python train.py --d_model=256 --experts_per_token=8 --d_expert=64 --positions="rope" --steps=10238
Below are experts of layer 4 (counted from 0) of a mixture-of-experts language model. Rows are named router (the router's row for the expert) and show model dimensions 0-255. Each number is 500 + 40 x the weight over its row's rms, rounded and kept within 0 to 999. Numbers have three digits each.
After each expert's rows: a language model's description of what the expert responds to; "mostly gets" lists some tokens that are sent to it at least half of the time. This comes from a sample of Wikipedia text that the model never trained on.

# expert 46
router:490522548515537473534488541464451530559572578529538502480593538502465427457416533432500556519496504467456490483535427526577560511445572460547460463491547537535492544497584540473541529447483525481473500473500501483533448464577525572519518527520533540524567422505575562538412500510589533468485503497486483467523524553424480477505568440496501468502558496587481522536551506464446459506510509532527507528475417541404545490514506443554523539435487485468522470479522499470580525513473550516491444466493480499474488502468532519558474496451534567548441476435486586526466523550567505479534518513484480445494565533509473469521453500531486479536517529572546453538525483545503496469455544521456495451502469601520551517475468549553480496493476457490543551494481487544551542491501545
It responds to: Opening quotation marks and parentheses starting quoted titles, speech or dates, such as "I do not believe, (1900), [.
mostly gets: " \"", "\".", "\"", ".\"", "″", " ["

# expert 26
router:482456507513479517543425444533420515437547450509566460502451491503486468523496569535538520496490559528533509526494515500518443495530516476504497528502562499515498442499541567517467529455490515547532495483473552449534446474480434542506510504483544468550525549419541475513526466489493533480494534529500499510499493467523535438424430551535528555505541457540490471476470540498509467494494520524485555452515477463461546606505557467492414499497492517534556541477525494464497562467464474518438539539480469491376478471553452495493498548476438583359505554517564519450493570492452548543506464521467485503415536480496540531529532557485460554490440489423523485515447554515505496465541480554462447497461372541580530562538481482510567468443576528519545502533478510520494454488570549
It responds to: First letters and early fragments of proper names split into pieces, often in taxonomy or place lists, as in B-ac-illota, Ma-th-ura, Mc.
mostly gets: "Ma", " Ca", " M", " Animali", " Hol", " Jr"

# expert 41
router:527514570447482483492526476457532540513498469536554561477522468472532489464473542524585468460439540559492537449472577506503430465498472457465550474484530457561488508514497516507525600548488556554468491439455538494506428466434481443466453535550500523519546471444486464503478482499483440570500556486474507453565442520530521466451458434478482552439509490560491408457451511479508515521525530517545492472497471484532396621526469494467486463478494572544488461541490578496484430510458469502409458551497519488547486493460503547470466428489490498472543476491506451483561531543462463557522496474472486501472545480414469462439563519498554446530438434477448469546515490521513489464493461561499563509446470492536511487504468498541569431509555434478542453526481493549507479594467554
It responds to: Prepositions like at, of, by, among, between, especially "(at" in sports schedules and results, plus the piece at inside words (heat, That).
mostly gets: "at", " At", "At", "See", " Name", " among"

# expert 3
router:571488458549517520595482554520551526470575505500603535463413538459451532508482520502585492484422378476466504593459477490489483469480520500462489449548445568480577518505579488565513422526546521488502463515503575515495478493473486494491551495441460504494530500540508497473464469505519476434463481528484509467530474516526566531522473545399529435516454513439533553525511477464459428494479536466510526535481491488496527495501525459579460515570561544493594527516478526529480495476472429534489463533535473472507503534539532554465446481472451530543505505475448536466551497449456467579553433542484542485476531510510513552449522552481510540479520487464482421466565586495505593499517548426436529518509578553474526529474513495526541537526513547475496501485474520500543573462493501
It responds to: Word-final s-type endings such as s, es, ers, os, especially plurals and possessives like players, missions, father's, Elsie.
mostly gets: "s", "os", "ers", " men", " children", "les"

# expert 7
router:538477478573522481545559585531467462485528521540542412531527488502513584533524520515534548472408495486434523523564575501433455519512412537506519494519505500465527570510448465578507479588508476553463500526505505515481516492527457474400494491519521442510530509579443572426487459524502417515564532558565554431508500518507529448486506504512542555442478495476466420509503524497512566493523463487441584493513530548556520500509490490503465518497493456480473492482444577482543510488439523445517453508530494425487561503577495559499469543435565490497562522550547489520551542517470519561445505494497513494520529487518585517457448506554524532454498498509463504500523494492455489482471523540507388431475556473519532489525468581484507466506518555499510530508575513412412470475512476
It responds to: Single-vowel or short word-piece tokens inside rare words and taxon names, such as e-a-gle, Osborn-o-don, plus article a, some, very.
mostly gets: "o", "a", " some", "ri", "ر", "u"

# expert 12
router:517522481483417449493544445445430455449457495517484497486510485514470469498511461538548476533464480563447465484431536515451513548444466453459549571483529452499476515458458472549487425443532484532506490536459503444447471572497527515494619522530582466505530547513462492477461518541474523482494496641508518527539390471581502540517548558484516537469445515478477485466494547439544527467488508569428487466530451508537472480585570502510508452500506536535517559483512495485473541483479524465499463534515483529446532462471540522455468455510488563456471466415454513584427493523492517474497504520421460544494477522547513560518498572478475491460422547564504527420571486436506488505504451551505468555512501465445521470517445520517472472567468474476530510525448563460476538433533484
It responds to: Direction words starting place names after in, the or of, such as South Korea, North America, West Bengal; also "of" in locations.
mostly gets: " South", " North", "qu", " New", " West", " main"

# expert 2
router:585495485466472471444506474509571510415504520529428529436528507482472505512548508504451485526554446521502500468484604467474420473472511556542493437541447482559532471473526487428503586522478427523563513446481492399481498529555505470464425498448538492469467520517557454523547475410487490513438496496531521545464484537508429509447541516522474500540488568514488490439528496470488463428472517501434489508521511483412558475522535567509540501454454530555465526491514536503509523407500460456528492471526472558516464437526483515475514507484506533465508487485434452499545499554491510538407509504496520490601517499525468458468569569517570506491498556538494531478501504496457501444486523569574427467551478400475522451467546575470486500492546457554512526478587492513553452524478432
It responds to: Articles a and an, and common adjectives or modifier nouns after the, such as local, public, military, real, commercial.
mostly gets: " local", " national", " man", " public", " International", " general"

# expert 51
router:526516476514453503447495555545530413375576520537494490469477538475444577539549518500521542500534536447514490488486511510528513421506489480472502557565589540432506553480580549513522484426539420568560567535409504495525535449511526511533463473527493461512512541536513518495542519518530575486497482488516481491507468532543423542459508518543508579533619454471471516585480535520532496488465545483437473485549516456523499516551474508480472465532483433490532464487493507475521561508549528564471532540521532479536488475487488440491393523495469572498551496515525567477476540519504488457482531545474468524495523496522498549471556537478416585438493492532429456507475490492564493500493438497498558480430483508489519529516563477501463500445476503456528517408532497469506376514507446
It responds to: Inner pieces of unusual foreign names and Latin taxon names, plus accented letters, such as Malfoy, Clavilithes, Copelatus, Gulyás.
mostly gets: "mathb", "Å", "Warrior", "phon", "gui"

# expert 58
router:523430498436530415499491470547507510438453544501453495415558464466473439488498508528493467498570481426496509435412492461505445449509427546493461524478484501404533466536493526487515518544477461537543406501456526485456486490499513455495518506510481527439510492530497418474487523471533458504554458498582502495509500542514482572472513432534534548518498455596604566439493513423551543524473561488452495484460576505582502515467529474472514518421460554563538497540443513454556476411475496481485556470441463488485483462540479414536545529463520521547449490453474490452477573532482498534484557565457524561486475472509485483475551520499499537504463533487550528481515518514496501501465469511521521523473485434466544499450489529493468535533471474495529440588540389498544467549561528
It responds to: Leading bytes of Chinese and Japanese characters in titles and names, plus capital A in acronyms and words like daily, official.
mostly gets: "A", " very", " official", " Chief", " social", " mm"

# expert 23
router:497474569538526488499507493529550584502506439452454544498484453484466503520543467506472457472573492507521533472469461420582471394543516522438482507481622468464486564515490457533475488510479558568480513514440476514428458519461496536493447491562480523515511484565450510526551525514533527653520536428505508612460493521453491556457391477529498471535476498497481499577471483552470558557493523459605478507497532459491484488511479529475540464472494515475510481523537434516507493424487493501565475431490412470481442545478538426518556494583509449552510490512502494495550558481499479481531494563464546504481523506570510518481577496517512477464465471465475523555552461528481460504493415493522501569484486502522435561555485523519496526443461499478520506497477534520478474510419531
It responds to: Inner pieces of non-English names and words, often with diacritics: ñ in Garbiñe and España, if in Winifred, ce in Oligocene, č and š.
mostly gets: "ce", "if", "min", " app", "ff", "tin"

# expert 47
router:515524452493568469569506525514481502531445489531540534489463540443541547566489536437504461469527465514493569502515507466531495470577479583519434423493462432558520552518548568520514534511536535454464566466424504523467582518462472462464491528488583462448506431427544569426473520545523477541422539414445495453482479500508419481499410479496479518503579529572484486466423462504429434506490452522519512495507503527453547521542466506533477494559454497450500546508458462471501535543466415537433509525498471508451460479521493566492488466505530452476595524492567585532526482425508439544535462451512528505402538474414458439473500497538516513498531477448487478473490523514518476479537508480456524494483534524533492574518513512478541473467519503482474456515482431473520561529523511
It responds to: Word-final pieces such as es, s, ers, men, lin, pin, often plurals or name endings (Dresden, spines, Opinion), plus them and opening parentheses.
mostly gets: "es", " them", "men", "lin", "les", " They"

# expert 11
router:434430421540532587515432545480417450549479492452488499514471509449499463404522557515471467509527466459529467549553496472466472470495500537539498489556619515511499542500444534455470478507482486493471507556541548476535492508525499517543517535561445529480477491444531454509568461450506551435455451486488524468523567512490567483498506415480524465515461446499510522536478528527502393519560554513529542570490504457544533563492447506451462534599501437508467564542461492517446582454525543539471553501533492504481469488548442502492544493568474426517535481541529522594473524438505488471510492465487475547508531505519467452540466474490511452544538479466532498543450568548474453524496500504470513501579460448470513524510480483557455425518467458536430507478518606489550513476434541
It responds to: Single capital letters starting abbreviations or names, often after a parenthesis or line start: country codes (CRO), MacDonald, MP, plus the piece mar.
mostly gets: "D", "S", "C", "K", "G", "B"

# expert 45
router:453485508441522505496499547522536436498562418520585529515431510500484537567522488510499538436468507476436494529440531503580498596480471538516466558493514481562475401514543510488468520497486476469479484507488542473503474619457436437479504452504478489432509554539552456519423528492496465524441544466519456452524470562580546515545563467479441571480522561530493449563553441450453475562572464541534502524541540529497483458486497550504418468523521458513448519547459468476561573532495503455518536512439493498503444430513431519530446509532435535538514519508430520483517495529514560560470510488543484519435515536498518486481528532476511455574512472494516560533476507510538525493513445494548531428548591484527525486508463495542453531461446521491480431500514495492406440488523545
It responds to: Common English first names, often after a title or by, such as George Washington, John, Thomas, Robert, plus some infobox colons.
mostly gets: " John", " George", " David", " Paul", " James", " Robert"

# expert 59
router:544535522526456471475533538479458417555500511513493557514448434550533559516516532451531557509505460470448447576447501477428389514571426499493454506544496538489518553506514425554509543531525497529446515455444509524461462487505533440492455530530523447498510522564513570544378454559514473506542538455471534449531499466443466491544519441449504467480458565561526494521471506534453510520510498440467569435520463409551429463436568496486449424551510504448524522475480537544481497481457568515533433501531486505464529523545584554500534514511559529468557479464534487529566532466503546538505471524519515545443569461482492506522512534560526535587497516461478531413480524507484528493468442494486472569435509512501498487531470554483472511519499538539503561565513463499512469510444462
It responds to: The piece er and related endings (der, ter, ber, au) completing words and names: Lesser, Fraser, Cameron, Water, speakers.
mostly gets: "er", "der", "au", "ee", "ter", "ber"

# expert 22
router:459527528468571522539459521510534424531446466462491430516558538486529569556537524566524542484513466476443445522552483414533501479516501475504492560495596502511525467462460512534544529540555465546458484495574444462519572556555474515529568551535540453606480495460537432522514439503475538474495498467450573500531556557484502424452526532546478453549545546482463413525520532536530471513508476465524564571524452535552528494518498492599487526493504482544458428571517494476565490469498472517455492510524474479555475455409503564513531537422478495530522438531479488482523476493452522440494506462488509482468526506524549525496602468443504518505462404508510536486470501457424512441507493466485415500503516471513511463508497551522444483454501512535520495463472592444456479503470554
It responds to: Single letters and consonant clusters inside words, plus country and state abbreviations in tables, such as ch, n, UK, US, MAR.
mostly gets: " US", " UK", " artist", " States", " FRA", " NY"

# expert 49
router:439513507461480514500487518505385528482504494549569438476589529445481501503530492484445486494424473455526501450547491522505522473504431522568536477463528515466536480555494506481536471530498444456477526521463438454511448530496504587510493503482474515513502542429498515500445502496480518550568535539499534520450514479481567462492520586500510506417520469538496586467560488576508470481441445512555560492583527472567478506512461538487495568457489510511412435470456563519440482462539561512434449538474474513535453493557542437544444461525558506454507504546518511470495520535538460494553448497491454544502426542601504566440482448548553534499518501557558470492484526449500436493482542540490444515475440511417480501519546506422510532443551485501435571477517550440505460458512470
It responds to: Word-starting pieces like Me, Mo, mo, epi, micro, pre, plus Polish ł in names like Wrocław, as in Mesopotamian, epilogue.
mostly gets: " Me", " Mo", "mo", " pre", " c", " me"

# expert 5
router:468461525484522458453538494487528489540472502432518503541450456502571536553503510566490428505520504452485524466509504560403490454488452482508567515560506551536481552475479452468453495501498549564506562433538510461470462462516461532476468463566484500431558515458494482522523457469489421466468460598503483465535555496456497538463457577452477491538574492476577461452447478548480547503537504481579559463525539460514455543505535516496492513446586566523487436500486506481561498555458466507548506524488528510498470500526401514496552484497533538503501506464565440505520538485518539477476449512494506470485488487472541535494519528520532559421499508385498468534518526485472558489477423468438516507477571409513582431524562499433417512507508501598439542539515470487437447467483530
It responds to: Mid-word pieces like ol, dol, j in names (Mongol, Idol, violin), UTF-8 byte fragments of Chinese text, and digits in table cells.
mostly gets: "ol", " title", " record", " career", "j", " term"

# expert 37
router:487465473500490513466535496570513444455527468528421559547483512497509490549552505487508476489458544456474468544495455510434478523498507486506540499542423488534545522489550451515460499598535457520497428459575497478430493472522536434467545536514598469480424550550443477503434404460476495553460494495459563467526515551455481472503488487465508451558530468469429510570454505469450447569532446420448542492493485488582455505442527502534587543502527502536508556555547528509446463445514494507491501561529542478473519435504568456525491475524473494513523486517554475562454500493494492517459449536483516403493569459549503513449501465474571544520511477541526556436509509473516507508454449515552516441502551426499466440473517563511480475563481512544411502505555403542457477490485462
It responds to: Words in biographical and political prose, such as family, government, member, politician, Republican, his, the, in election and party contexts.
mostly gets: " family", " government", " member", " player", " political", " politician"